{
  "hidden_size": 192,
  "router_score": "softmax",
  "lr_router": 0.000387,
  "norm": "rmsnorm",
  "norm_eps": 1e-06,
  "max_seq_len": 256
}
Below are experts of layer 7 (counted from 0) of a mixture-of-experts language model. Rows are named router (the router's row for the expert), gate (a neuron's input weights, with its number), up (a neuron's input weights, with its number) and show model dimensions 0-191. Each number is 50 + 15 x the weight over its row's rms, rounded and kept within 0 to 99.
After each expert's rows: "comes after" lists some tokens at least twice as common just before its tokens as in all text. This comes from a sample of Wikipedia text that the model never trained on. Tokens count by the router's weight.

# expert 34
router:53 52 69 23 58 46 51 43 52 26 62 47 20 39 31 67 65 43 65 32 36 38 38 71 40 36 36 29 43 58 60 67 41 67 55 65 43 38 35 41 61 32 47 64 44 35 71 71 31 37 63 57 61 40 31 35 49 60 61 38 56 45 65 44 51 60 48 40 56 65 71 64 38 38 34 28 33 35 31 52 29 38 42 69 55 34 37 33 43 42 38 62 38 40 28 71 45 62 39 67 55 59 27 32 37 36 58 67 70 61 29 64 26 45 28 65 48 25 51 32 29 35 36 25 59 70 67 73 38 36 36 63 35 29 62 33 70 70 28 64 29 39 59 35 32 44 35 29 30 37 37 68 34 81 67 67 66 61 66 62 31 43 38 34 60 41 41 38 66 69 37 27 31 60 34 31 27 31 65 64 32 57 35 65 53 62 36 37 56 58 75 74
gate0:55 52 31 63 59 52 63 59 40 35 59 38 60 47 52 48 42 41 64 57 71 56 53 56 15 28 47 38 55 25 43 81 51 50 55 52 50 41 54 45 79 36 14 63 47 49 60 47 49 68 50 56 48 44 57 48 72 67 68 71 47 67 43 70 35 52 56 68 48 89 74 61 42 61 38 37 31 55 45 36 39 49 60 58 78 50 44 42 51 58 69 57 29 30 57 94 34 59 48 56 54 51 57 54 22 37 45 73 38 63 36 52 57 77 22 24 55 31 57 56 65 69 52 33 35 68 59 45 80 46 59 78 52 83 39 66 50 83 25 74 42 41 53 43 64 36 57 54 40 45 59 59 50 68 47 64 28 90 55 86 62 58 40 41 62 46 37 63 39 73 64 61 57 59 30 54 51 29 36 58 44 39 35 46 54 73 50 66 38 25 73 29
up0:42 39 57 67 45 57 59 58 34 56 55 53 63 47 33 43 66 46 48 77 62 66 47 20 41 33 42 40 29 25 42 21 53 60 71 49 65 61 49 55 41 67 36 48 31 62 59 89 61 43 22 43 20 32 33 81 61 62 44 45 69 63 30 39 68 72 68 67 70 56 62 67 35 45 61 78 53 52 50 45 62 22 57 72 45 58 60 56 54 22 79 37 22 51 37 80 51 58 50 47 57 49 68 45 33 66 45 65 45 48 43 40 41 47 53 59 64 42 49 43 70 52 35 49 51 57 42 30 67 55 45 67 45 70 33 68 38 52 64 45 43 27 21 55 50 19 19 62 34 53 38 34 62 25 57 45 44 38 48 78 47 35 47 46 89 70 23 44 45 40 78 57 63 48 35 68 19 55 19 60 54 71 64 60 61 48 48 41 46 45 50 23
comes after: " |", " ", "–", ";", ":", "=="

# expert 58
router:65 30 62 32 54 27 67 33 70 37 62 45 30 37 34 61 63 31 73 37 40 43 33 72 37 49 33 32 38 68 72 68 33 67 69 65 36 40 37 48 69 41 41 67 34 34 64 63 32 36 77 64 61 40 38 36 28 56 67 46 71 39 65 44 58 66 32 39 69 61 60 65 44 43 31 41 37 34 41 68 35 44 31 60 67 35 39 35 33 39 35 57 35 50 35 64 34 66 44 69 55 63 40 33 39 28 61 59 68 60 27 63 40 34 34 64 43 33 43 34 34 40 39 34 61 73 60 65 33 38 29 71 35 41 69 36 59 65 33 64 36 38 78 39 38 41 34 36 26 30 36 65 38 67 66 64 63 65 67 70 42 35 32 35 65 37 37 30 68 62 34 34 36 51 30 29 39 34 68 74 35 67 35 64 64 66 33 36 64 63 63 57
gate0:53 58 40 64 64 48 45 48 45 37 41 23 37 36 59 48 56 59 66 53 54 34 52 64 45 35 62 42 07 56 28 58 19 44 57 62 73 29 54 49 22 58 45 47 37 61 54 37 27 69 36 56 51 31 74 41 24 52 58 47 57 47 36 32 38 54 49 36 44 50 45 44 30 29 36 59 37 20 84 39 48 49 40 45 92 45 35 45 43 44 19 51 55 55 50 69 52 65 32 62 45 52 44 38 74 54 56 31 39 39 66 58 54 56 29 42 47 18 38 27 29 49 50 66 51 62 50 59 45 19 41 41 29 26 62 32 35 43 36 41 31 55 81 49 30 43 46 75 33 33 51 68 36 42 62 50 54 52 57 59 24 64 26 27 76 61 77 45 54 69 20 60 69 41 47 77 70 53 61 49 54 85 30 72 68 37 34 65 46 65 34 55
up0:49 58 27 59 46 54 42 62 27 51 44 45 42 42 66 46 58 57 54 59 61 36 55 51 55 47 66 50 16 48 32 51 33 27 54 58 74 39 50 44 33 66 33 54 46 60 57 43 21 81 36 39 55 36 75 44 20 53 57 34 65 57 09 39 25 60 49 53 31 52 41 35 43 32 51 56 29 09 86 40 50 57 45 27 95 41 40 35 43 47 33 57 56 58 60 79 43 47 39 59 40 35 59 38 67 51 60 43 35 33 59 65 54 66 39 52 53 31 44 53 43 53 60 46 39 57 45 51 47 30 49 43 54 33 61 41 34 46 40 42 18 48 65 53 41 56 47 91 45 37 45 62 35 34 66 57 47 47 59 55 15 62 41 42 78 65 86 45 68 69 54 82 59 47 58 74 72 76 70 45 62 73 41 73 65 41 28 69 40 61 23 52
comes after: " ", "s", " one", " member", "a", "es"

# expert 31
router:64 43 70 36 53 37 68 31 65 43 58 50 38 34 27 69 66 41 63 33 36 32 36 64 30 36 34 38 34 68 69 63 32 66 69 55 38 30 46 36 63 29 38 53 34 32 69 62 31 41 68 65 65 34 28 40 38 69 67 31 59 36 69 40 56 65 43 44 72 54 58 66 31 35 32 39 41 39 33 64 40 44 32 62 57 33 30 29 32 30 35 65 30 36 35 68 39 60 37 69 72 61 37 34 37 29 57 60 69 66 35 71 37 31 33 67 47 45 48 33 41 39 32 32 72 59 73 63 41 41 38 74 35 34 63 29 63 50 37 63 40 36 68 36 39 42 36 37 39 31 31 72 41 75 63 63 64 61 67 65 32 38 32 35 73 33 38 33 68 59 40 36 34 33 37 36 33 34 64 65 34 61 45 68 57 68 37 37 61 67 71 59
gate0:68 77 71 67 74 64 46 43 59 65 68 23 46 37 46 50 63 37 37 40 52 32 38 60 65 74 56 43 56 75 55 49 42 50 40 30 39 40 48 51 29 32 50 47 42 40 43 53 50 13 70 63 53 65 42 54 43 51 56 18 72 45 46 27 39 33 67 21 46 44 48 53 65 34 31 59 66 42 52 66 31 43 00 45 68 34 40 34 33 50 58 94 56 64 45 72 39 54 51 78 56 31 44 66 64 64 58 37 50 54 43 47 75 25 33 46 63 41 69 59 40 47 26 60 58 25 58 50 35 44 28 51 53 42 55 46 50 57 39 78 37 30 46 66 67 46 44 55 44 15 41 56 76 59 38 58 71 47 33 60 43 60 57 80 70 29 44 54 32 65 50 40 39 65 23 33 36 29 54 62 49 52 32 72 42 40 20 47 63 62 41 52
up0:55 57 68 28 60 33 49 67 59 53 31 54 62 54 75 59 48 52 60 59 39 43 35 33 84 51 50 36 77 14 39 59 36 53 43 82 49 54 67 40 62 18 44 44 31 33 50 44 53 64 11 58 52 35 49 68 43 55 47 52 76 57 77 60 68 36 57 45 36 67 78 48 60 71 37 45 61 39 62 47 63 30 50 62 50 75 40 45 62 55 26 39 65 77 55 44 73 19 55 53 48 87 34 55 69 40 29 61 52 39 53 49 34 59 72 55 57 53 47 53 40 62 73 73 49 18 59 38 42 40 61 28 52 35 56 64 51 28 55 62 67 21 48 31 32 50 66 36 54 72 65 39 33 74 62 57 72 43 53 59 55 63 55 27 58 50 36 83 55 43 46 37 25 50 43 62 30 50 39 69 56 30 82 45 33 53 42 73 46 52 19 54
comes after: " (", ",", " and", " \"", " from", " to"

# expert 12
router:64 44 75 28 53 14 55 34 58 40 66 52 24 43 33 52 63 38 64 33 44 21 32 61 26 39 47 27 43 54 64 66 50 65 67 61 30 31 47 32 54 29 41 69 36 28 63 59 31 21 62 68 60 45 46 46 39 60 60 37 52 51 63 36 63 61 25 28 66 51 56 69 33 25 49 32 37 33 52 67 46 32 42 64 65 42 36 45 44 49 36 62 33 40 22 55 44 55 43 57 63 63 28 31 29 34 55 54 75 52 34 54 43 22 48 72 70 42 42 40 35 29 46 44 67 54 57 61 22 42 44 72 44 35 68 33 76 71 34 73 46 48 61 43 43 43 50 38 35 51 42 74 31 60 64 64 57 78 57 62 53 20 52 39 55 48 21 31 77 58 38 27 27 51 43 28 27 31 55 75 31 56 34 62 63 58 38 43 61 67 69 59
gate0:48 31 78 51 35 18 58 09 31 68 41 63 53 72 42 39 32 05 44 75 35 63 43 46 35 47 45 59 43 32 50 41 74 71 59 62 68 15 48 36 36 62 64 52 32 38 62 61 56 07 61 34 22 81 38 41 61 69 34 44 34 40 43 48 56 48 47 56 66 59 45 61 38 56 45 36 54 49 54 47 30 52 73 48 47 28 59 47 48 38 33 33 35 40 30 67 41 43 85 49 39 62 50 33 68 18 29 55 26 67 27 41 64 55 48 57 52 58 47 40 65 53 49 46 58 67 33 66 30 31 36 36 46 51 52 51 30 54 67 82 53 52 46 54 38 45 42 58 44 48 46 67 25 38 74 38 72 41 54 59 46 58 55 68 38 46 42 45 48 38 73 41 38 52 59 35 54 40 65 29 21 54 67 60 55 37 61 49 39 09 64 32
up0:52 29 32 46 56 59 37 42 57 25 23 48 31 38 31 47 57 59 61 40 61 56 69 74 68 45 72 55 66 51 36 60 39 43 28 25 17 99 63 47 57 42 38 42 53 63 38 35 66 73 31 45 40 36 49 41 40 40 41 56 38 51 85 53 26 76 41 41 30 43 63 50 61 75 39 36 55 52 36 61 45 61 33 46 48 51 36 53 35 62 46 76 71 64 51 39 46 71 54 58 38 31 34 75 42 69 77 30 52 32 56 64 53 37 54 22 59 69 34 46 57 34 56 42 46 42 99 60 38 53 68 41 25 40 51 64 45 43 44 25 52 21 59 31 16 19 67 50 44 48 43 38 63 72 27 64 36 39 60 48 50 42 42 47 44 31 57 40 49 52 43 55 18 54 59 63 44 55 28 59 78 57 53 43 39 33 67 50 48 71 54 54
comes after: " |\n", "\n", "|", ")", ")\n", "-"

# expert 50
router:63 40 68 31 58 41 57 37 55 34 62 58 38 41 47 61 63 34 68 39 30 36 32 68 42 37 36 25 41 71 70 69 40 62 63 66 34 32 42 35 65 35 36 67 37 26 62 57 28 32 62 79 59 36 33 37 22 66 62 34 68 29 60 39 64 70 34 33 72 59 62 73 37 41 36 33 41 33 32 67 33 36 35 65 68 36 31 26 33 40 38 54 42 39 27 67 33 59 35 57 61 64 36 32 36 26 70 72 70 56 42 59 32 34 35 62 50 28 42 31 34 40 44 36 59 59 61 67 45 25 41 65 36 43 60 38 67 71 34 70 41 37 62 37 35 41 38 32 36 37 31 56 34 66 70 63 57 60 56 60 48 34 36 28 65 31 37 40 69 62 35 41 44 55 29 34 27 31 67 65 41 65 35 69 63 59 31 36 59 61 61 65
gate0:71 65 68 32 69 47 55 52 63 54 61 39 32 40 49 72 55 49 75 33 21 09 70 28 53 55 46 40 72 31 50 52 41 69 65 55 63 40 39 62 59 42 33 91 57 48 37 43 57 46 56 99 56 36 52 55 56 51 75 51 66 39 49 43 56 40 50 30 43 44 44 56 49 48 54 65 47 59 36 44 59 34 58 58 61 52 50 34 52 33 48 56 55 45 34 34 39 56 56 40 27 50 52 35 49 50 80 53 65 50 75 82 44 44 61 25 56 47 51 34 31 41 62 41 45 58 34 51 43 26 40 30 49 73 12 63 38 44 51 37 41 58 61 61 45 38 63 57 31 34 54 78 49 51 42 59 88 59 31 41 45 53 75 68 62 46 65 49 29 48 66 00 52 79 38 41 46 63 51 42 16 35 31 72 64 52 34 41 88 35 50 43
up0:23 37 46 44 53 55 34 50 27 23 63 62 62 68 25 48 72 79 27 53 66 66 37 29 37 46 49 63 06 68 64 29 50 49 08 56 32 46 55 25 44 69 84 16 46 41 53 52 36 53 49 21 59 53 64 66 49 52 32 62 61 71 62 29 58 45 54 52 58 65 54 41 40 51 66 31 59 38 80 61 38 50 40 18 48 54 56 56 67 59 19 44 55 38 33 54 53 53 57 58 73 29 45 46 48 31 41 55 47 48 66 35 69 43 34 51 45 46 60 36 60 38 47 56 63 32 83 67 57 36 55 63 42 42 72 69 43 89 40 80 48 49 48 39 47 63 47 43 63 37 39 52 76 51 54 45 46 73 51 71 23 31 61 51 42 50 48 40 74 71 42 61 47 47 29 74 49 43 35 36 67 51 39 60 80 58 34 27 34 67 45 42
comes after: " ", ".", ".\n\n", "201", " |\n", "200"

# expert 39
router:61 65 99 46 99 60 62 44 94 40 99 31 42 38 50 61 61 34 62 42 29 31 47 42 45 38 30 48 39 61 52 55 39 46 63 56 35 33 09 34 67 39 25 60 55 53 53 54 49 55 68 58 50 38 46 49 33 43 60 51 80 07 51 14 62 78 46 46 65 48 59 68 61 38 54 53 45 50 51 57 35 39 38 50 53 39 43 54 27 00 45 47 36 50 48 56 46 48 42 62 61 45 42 26 47 41 62 62 59 65 30 64 44 29 37 65 55 47 41 43 39 47 51 38 57 61 68 42 42 35 40 47 42 49 65 52 69 53 44 64 40 35 68 31 43 60 43 45 46 42 39 58 47 55 44 42 48 94 54 58 40 29 41 22 55 50 30 51 71 76 44 41 46 55 43 46 49 43 66 49 35 64 45 65 50 60 41 37 45 71 67 49
gate0:58 69 50 67 60 56 68 61 61 42 41 66 44 40 61 50 77 71 62 42 44 54 47 49 55 56 31 55 54 41 48 27 87 65 70 73 31 42 50 34 45 25 57 67 46 48 44 47 49 52 94 48 29 43 62 62 44 47 18 74 35 80 52 46 34 50 41 55 26 52 62 64 32 81 35 62 66 62 40 46 46 34 48 70 66 60 63 51 54 49 39 27 56 75 47 52 72 56 63 43 71 38 39 51 59 29 55 64 48 75 32 65 43 45 57 32 88 72 40 52 32 26 25 62 38 46 45 64 42 49 48 43 58 56 69 42 60 42 21 72 40 43 32 70 23 54 57 62 62 13 76 42 40 42 83 33 21 45 26 47 57 34 53 78 64 47 44 44 25 54 49 44 52 45 52 41 10 54 54 22 33 48 61 53 56 52 67 60 67 54 46 62
up0:50 40 62 62 58 60 53 47 41 65 62 42 34 51 26 52 42 30 63 66 58 78 27 52 33 73 40 43 31 49 54 53 42 57 34 59 26 81 30 27 56 46 52 38 48 42 88 54 34 37 59 44 85 82 56 70 64 06 47 45 36 30 36 33 28 36 26 66 69 33 47 48 69 32 35 30 45 60 53 50 52 27 50 28 36 41 46 62 68 23 64 58 41 47 47 68 68 60 62 58 28 45 39 45 11 45 47 30 69 28 56 51 41 63 33 46 29 40 36 42 54 41 45 59 41 29 55 56 50 46 63 56 47 81 63 54 54 52 43 55 65 42 40 55 63 42 25 41 66 74 53 57 63 51 23 65 36 74 36 62 20 40 40 36 60 62 63 32 45 74 47 40 53 65 61 71 75 39 52 60 73 60 31 40 54 32 66 38 56 76 52 25
comes after: " \"", " the", " of", ":", "-", " ("

# expert 2
router:61 41 73 34 62 35 64 40 61 33 59 63 30 34 33 68 57 33 57 37 21 25 37 70 39 42 36 29 43 71 65 69 36 64 61 71 31 46 38 40 59 30 27 74 36 48 62 61 29 43 71 67 68 25 39 37 40 65 68 42 53 43 60 39 65 64 43 40 67 69 61 73 49 30 39 29 38 36 30 67 32 44 29 56 64 32 38 41 41 40 35 65 37 36 30 69 23 63 43 68 59 62 35 33 41 40 58 66 65 67 32 60 26 36 37 67 51 33 41 38 32 42 43 34 57 67 63 65 32 31 33 66 36 37 65 34 60 64 33 62 37 38 65 45 37 34 37 41 30 26 38 57 45 68 63 60 66 61 62 68 36 39 38 45 63 43 40 30 60 62 35 26 37 34 39 28 35 32 68 65 30 65 42 75 66 58 31 35 58 65 73 63
gate0:26 60 56 63 49 40 59 45 64 49 48 39 40 66 63 69 35 43 62 43 43 68 25 35 56 39 50 65 51 57 60 58 31 49 66 49 53 50 34 90 55 41 55 45 29 64 59 41 33 60 61 33 42 67 37 45 61 62 82 50 57 51 58 43 68 65 19 49 58 69 60 93 36 52 34 66 73 72 41 87 33 35 53 58 44 62 47 11 57 39 52 64 41 67 41 80 27 61 51 83 68 52 47 45 34 46 78 58 49 51 76 58 24 49 68 35 73 42 51 53 37 47 47 66 49 32 40 42 75 58 28 55 85 48 57 54 62 79 48 51 49 49 49 60 56 55 57 62 29 23 33 71 53 66 64 67 60 81 46 47 41 33 21 39 45 36 38 51 37 62 48 23 46 82 59 28 61 35 42 34 42 61 65 42 45 52 43 30 38 46 52 79
up0:67 34 48 47 55 60 57 47 22 43 44 62 59 50 45 44 46 54 63 66 64 41 75 55 50 21 60 18 39 52 14 28 51 46 55 49 26 43 45 21 19 42 43 54 84 34 45 59 58 44 48 90 47 48 62 60 22 54 29 55 33 31 50 86 48 56 69 45 57 43 37 51 49 70 45 44 98 61 43 38 66 65 56 34 50 30 37 55 53 57 27 59 46 23 42 07 49 75 58 31 32 17 64 38 42 53 03 56 64 54 34 33 56 47 41 53 24 56 70 52 74 53 51 34 55 54 50 43 26 37 56 48 25 70 42 57 31 63 25 52 51 55 40 62 46 40 33 48 48 25 40 54 19 38 49 37 45 23 65 58 52 36 50 48 57 52 46 59 46 43 37 51 44 49 62 62 41 66 66 70 68 33 52 58 74 59 49 43 36 55 60 48
comes after: " (", ".", " in", "–", " on", ";"

# expert 13
router:68 49 57 26 49 40 45 34 68 36 71 48 37 40 43 56 53 43 65 29 35 38 42 66 35 38 46 31 46 69 66 61 37 67 65 58 35 30 40 47 68 36 53 63 36 36 68 65 25 41 66 56 62 43 41 34 25 71 67 36 58 31 73 49 50 57 40 47 66 72 53 64 52 35 43 39 35 31 22 71 51 43 38 66 63 36 37 29 44 47 39 63 25 36 38 60 41 71 27 61 56 66 37 40 32 31 68 65 64 62 33 71 35 34 32 60 39 39 46 35 35 52 38 33 67 72 60 65 36 33 38 67 35 38 73 25 67 68 26 68 52 36 65 48 31 56 22 25 32 32 29 77 42 70 58 69 71 64 57 60 43 40 28 29 58 29 41 29 59 64 32 33 24 62 41 37 38 46 64 60 29 63 31 56 61 59 32 41 40 67 64 79
gate0:46 53 21 29 56 58 62 17 58 49 15 30 48 49 70 51 69 46 57 53 54 73 40 27 08 53 52 53 75 61 43 60 55 38 51 44 62 41 59 48 53 35 67 61 46 48 49 42 47 97 68 56 65 66 26 53 46 57 61 51 45 22 84 61 47 70 46 43 47 55 54 31 69 55 58 61 47 85 38 65 48 61 33 62 51 54 70 52 48 48 33 62 53 66 46 45 63 84 50 29 75 35 49 69 37 57 76 75 44 72 28 76 48 57 29 28 48 40 54 50 43 66 53 34 57 69 69 35 42 48 63 59 53 49 61 41 52 53 53 78 69 48 44 41 76 58 21 48 54 59 44 66 28 39 12 81 48 42 54 44 63 33 56 33 60 52 50 30 26 29 33 39 54 80 56 53 52 60 58 57 64 45 38 60 60 61 48 29 32 59 77 70
up0:41 55 34 15 40 67 51 60 55 28 37 14 41 46 56 41 45 52 72 80 65 67 54 57 09 60 69 60 73 63 53 63 72 47 57 55 26 38 72 53 73 35 68 63 41 41 59 57 47 97 65 66 64 49 34 58 52 52 68 54 33 45 47 35 49 74 26 35 31 46 56 24 67 44 60 63 45 74 72 69 58 54 54 54 36 64 42 38 52 62 20 29 44 63 47 39 81 74 42 43 64 50 58 79 41 68 84 50 63 56 30 69 41 58 53 26 47 53 59 57 58 78 58 44 57 64 69 31 15 38 62 75 55 48 71 37 49 39 50 57 67 50 62 54 45 45 29 39 66 27 42 56 56 55 32 50 39 62 58 51 47 34 59 36 57 65 58 39 38 52 24 24 66 38 61 68 48 61 44 48 61 54 41 54 41 57 47 51 16 36 72 56
comes after: " ", " a", "–", "1", " first", "5"

# expert 30
router:68 38 58 33 74 37 63 35 59 27 57 48 47 35 47 60 53 42 56 28 27 30 49 64 38 30 49 33 49 85 76 71 45 51 60 75 22 34 45 40 63 37 35 68 29 38 57 55 36 46 71 58 43 29 36 43 36 53 60 45 77 24 64 35 59 55 43 38 65 48 64 61 47 43 37 23 36 27 21 65 38 37 38 84 72 33 28 45 40 40 26 71 47 43 34 60 46 58 52 64 47 56 43 40 44 28 62 53 58 64 22 58 40 40 31 60 52 42 48 34 45 32 33 49 61 62 86 61 38 30 27 75 39 34 70 43 67 57 19 75 46 47 59 49 39 32 37 32 37 46 39 61 40 72 64 63 60 42 67 54 38 51 21 43 69 34 39 33 68 70 50 45 29 49 42 34 37 31 69 72 33 71 48 67 61 56 38 44 57 71 63 65
gate0:70 43 51 63 30 54 51 48 42 59 43 41 66 48 54 68 30 26 36 21 41 44 63 47 41 41 57 35 68 79 48 56 37 35 43 71 28 23 45 57 60 75 41 68 35 55 63 57 45 44 41 49 54 42 74 47 65 47 34 53 54 45 46 64 47 33 35 74 53 43 60 59 35 63 40 68 64 13 42 66 42 30 54 58 61 58 42 49 57 62 56 36 96 40 57 69 39 38 78 25 37 24 57 30 43 48 32 34 45 13 39 12 33 43 66 52 46 24 49 49 24 47 54 39 19 73 74 38 38 68 39 44 24 23 80 59 58 49 57 49 73 44 54 67 30 45 42 49 63 38 38 62 41 43 66 42 57 54 53 50 69 66 27 34 46 42 40 43 57 60 29 78 25 71 62 66 48 69 53 51 23 59 53 22 69 37 47 39 47 65 45 68
up0:82 56 63 85 57 38 40 70 44 57 48 38 58 44 58 48 40 52 36 28 60 21 41 54 39 36 50 42 88 34 47 77 37 40 54 50 46 29 40 35 71 52 18 72 48 76 62 49 51 33 53 44 59 31 35 68 68 62 50 45 68 54 53 39 42 69 46 67 37 53 37 80 33 65 52 72 80 57 60 57 21 37 53 79 76 37 32 64 42 70 57 50 95 41 50 47 47 46 45 33 65 42 67 48 45 53 40 61 57 27 22 28 23 51 68 75 73 45 48 65 56 44 51 35 43 44 59 59 39 61 62 57 30 45 67 55 34 87 38 37 51 45 68 41 38 47 43 65 63 38 32 30 42 54 65 18 61 51 56 48 78 54 66 55 44 50 31 55 32 51 38 82 46 43 47 50 66 66 45 18 37 50 70 31 57 37 41 58 47 60 35 34
comes after: " ", " (", ".", "–", "′", "9"

# expert 1
router:68 42 51 34 71 50 58 38 52 25 32 65 38 42 46 53 57 46 63 36 42 45 32 70 41 32 45 38 42 55 53 56 41 70 61 67 41 49 11 33 65 44 36 74 34 47 76 53 44 20 60 97 65 46 25 21 53 71 69 46 52 18 62 41 51 77 47 38 67 89 60 53 16 39 47 29 42 33 32 56 51 51 47 53 56 45 41 03 39 23 32 51 33 40 40 61 38 47 32 55 62 46 33 44 43 41 49 55 46 53 38 62 26 46 49 60 47 50 26 52 52 43 29 46 55 64 59 67 48 56 39 73 32 23 60 29 63 48 49 59 37 42 82 45 31 24 32 42 53 24 48 74 30 75 69 70 51 58 65 56 46 43 50 50 54 40 37 49 51 55 37 40 46 75 40 25 33 39 60 62 47 66 34 51 51 59 39 37 79 57 60 65
gate0:61 59 78 51 58 41 61 43 63 33 42 00 41 41 25 65 52 60 52 35 43 39 57 34 46 59 62 43 73 40 42 58 59 63 46 35 22 88 44 64 54 37 28 59 29 80 65 66 55 44 73 47 56 44 55 39 44 73 43 29 43 58 42 16 59 84 47 55 34 50 68 49 23 46 36 46 55 34 48 39 48 58 50 61 74 16 69 46 49 53 19 12 14 48 33 32 40 43 59 62 44 50 45 45 37 91 55 44 56 60 46 57 56 48 49 38 50 75 51 48 58 52 50 77 72 32 75 62 46 62 31 59 33 67 37 26 61 55 42 39 43 53 70 42 46 18 59 49 52 32 53 29 39 37 62 47 37 47 48 54 56 45 46 54 60 18 60 74 46 63 54 67 59 58 33 23 30 48 50 50 68 61 39 65 62 75 34 52 49 60 39 45
up0:49 56 43 70 45 47 42 73 58 75 80 71 60 59 50 61 59 16 42 41 70 51 44 63 62 40 39 72 25 76 58 38 44 48 59 52 74 17 62 29 67 39 54 63 63 40 43 37 40 24 38 43 59 48 59 83 42 21 52 60 69 64 54 73 66 23 56 52 58 64 23 43 79 46 59 48 47 72 61 73 53 49 57 32 39 56 39 61 43 43 99 71 91 50 62 54 34 59 42 30 59 53 56 49 30 19 28 53 63 79 66 54 52 47 39 69 74 38 39 68 59 24 55 40 54 62 39 56 71 36 59 33 59 39 53 72 60 46 56 58 65 60 34 64 44 37 43 27 47 60 38 56 33 52 29 75 58 44 41 44 70 65 75 32 39 67 24 46 38 64 56 47 48 50 62 75 66 54 58 48 48 56 40 46 42 45 50 62 67 45 71 49
comes after: ",", ".", " and", " but", " that", " he"

# expert 10
router:57 66 48 34 51 57 60 30 47 39 35 43 42 31 32 48 62 33 57 42 39 22 42 70 49 47 48 40 39 60 72 65 35 59 63 87 32 33 12 43 56 36 41 72 40 26 55 72 33 32 59 47 70 31 26 28 28 62 62 57 81 51 62 36 51 47 38 36 60 66 53 67 37 42 34 40 36 36 20 60 33 44 21 66 70 53 26 43 50 64 38 65 48 42 43 63 42 64 43 74 69 47 38 41 42 51 72 66 76 58 47 57 27 44 44 54 54 32 56 38 39 43 52 31 65 55 72 55 41 21 38 46 47 32 71 32 63 52 28 71 37 47 60 32 65 69 24 40 28 49 58 51 39 63 53 57 61 66 53 55 23 33 45 29 69 32 52 24 53 85 37 29 25 41 45 46 30 41 68 60 33 60 52 60 58 68 31 39 52 77 62 68
gate0:29 52 44 65 55 90 33 51 47 46 37 62 80 51 44 58 47 45 44 62 60 89 41 34 54 55 59 50 48 52 64 76 49 43 75 78 52 43 21 51 63 34 40 90 42 36 52 48 51 43 47 36 72 42 44 68 54 38 59 52 99 64 73 53 60 45 36 29 56 46 50 42 41 53 72 50 27 49 31 43 55 58 05 52 50 56 38 15 45 46 64 35 66 28 52 57 49 52 57 34 52 82 41 71 52 35 53 47 58 16 52 38 18 40 46 27 42 21 54 45 48 51 47 32 60 47 61 54 41 50 62 51 42 65 44 50 43 53 88 64 48 65 50 38 55 60 30 59 53 29 86 51 84 65 26 57 67 25 27 56 30 62 51 51 60 33 59 60 68 53 31 57 49 59 41 51 34 44 66 50 32 29 52 43 53 71 34 57 58 53 39 57
up0:42 55 38 61 47 65 34 56 32 62 39 46 46 30 43 56 23 39 52 56 59 55 33 41 48 54 39 50 64 45 55 62 50 31 48 85 62 45 34 41 44 39 40 52 48 24 62 60 34 51 28 53 46 39 36 27 45 40 60 66 67 43 25 74 63 54 41 35 73 65 83 39 57 35 64 43 29 63 43 57 43 54 62 79 70 64 61 39 73 84 35 42 46 55 48 27 48 23 32 30 30 68 46 64 62 70 53 53 65 24 38 53 15 46 62 42 50 51 59 58 60 40 75 43 60 34 71 44 69 56 27 72 41 29 58 65 20 62 69 49 35 49 45 59 64 52 43 71 62 41 59 41 63 41 34 23 57 52 49 57 46 51 46 50 65 13 65 70 61 92 51 39 42 40 37 76 47 49 72 69 43 43 39 22 57 23 12 69 52 68 29 39
comes after: " ", "==", "201", "===", "200", "202"

# expert 49
router:60 24 63 29 60 36 58 46 78 36 67 53 35 39 39 73 63 35 59 33 31 38 43 66 33 45 29 37 40 69 71 56 31 66 75 71 42 29 31 34 65 39 33 57 24 34 59 68 39 29 64 73 61 32 32 38 35 63 62 42 63 52 73 33 58 64 43 40 72 60 68 64 46 39 38 33 37 37 42 67 30 39 33 65 61 37 38 45 28 42 29 71 42 37 39 74 34 61 41 71 65 64 34 44 42 39 64 61 73 71 30 69 40 40 42 69 63 31 45 30 44 34 40 27 60 69 56 62 35 28 43 62 41 38 61 35 65 70 27 66 42 38 58 29 39 38 40 32 38 42 43 60 38 70 65 68 71 65 60 68 37 26 35 30 66 36 41 37 62 65 29 37 33 39 31 39 47 36 56 75 34 60 44 68 62 59 36 36 61 63 61 60
gate0:36 45 60 51 69 62 56 50 55 45 70 35 75 36 50 52 79 52 52 64 52 39 71 57 47 20 60 35 53 50 38 62 48 26 39 99 62 62 69 71 73 25 65 59 43 44 30 54 56 72 59 66 43 39 60 19 75 75 53 72 32 15 63 61 68 43 43 39 47 53 73 54 30 56 58 67 49 74 67 66 48 30 51 73 54 89 65 75 65 61 42 90 83 54 45 45 57 46 59 56 57 43 28 65 42 49 61 82 77 84 39 69 31 50 64 62 48 61 55 63 33 60 53 40 48 64 58 39 67 31 58 47 47 49 67 41 41 73 41 67 43 52 64 43 55 65 27 28 29 59 49 76 40 50 43 38 64 78 44 45 57 43 34 40 39 30 51 40 51 47 33 51 38 62 65 41 53 31 45 58 35 58 55 55 56 48 26 51 62 58 54 58
up0:33 39 42 41 56 59 58 50 46 45 58 35 83 28 52 51 64 58 67 52 67 20 72 48 42 25 65 40 67 59 48 59 55 24 31 87 61 68 78 52 60 49 69 43 55 29 47 42 59 70 53 66 29 25 71 32 69 55 39 69 33 31 54 47 63 48 30 43 52 53 75 61 35 62 59 71 50 62 84 64 69 48 44 52 40 71 61 84 80 59 50 83 71 53 67 40 74 47 62 35 56 36 61 65 43 51 72 70 74 76 50 58 40 60 70 44 34 62 70 60 49 66 34 44 48 45 43 27 54 51 59 55 60 48 77 39 25 63 64 61 65 51 55 54 58 73 39 30 55 67 43 73 47 51 33 33 52 68 59 32 60 35 25 45 52 52 57 54 67 64 14 39 30 63 62 63 49 38 40 50 35 59 53 40 61 59 06 64 56 49 51 60
comes after: " |\n", "\n", ".\n\n", "|", " (", "\n\n"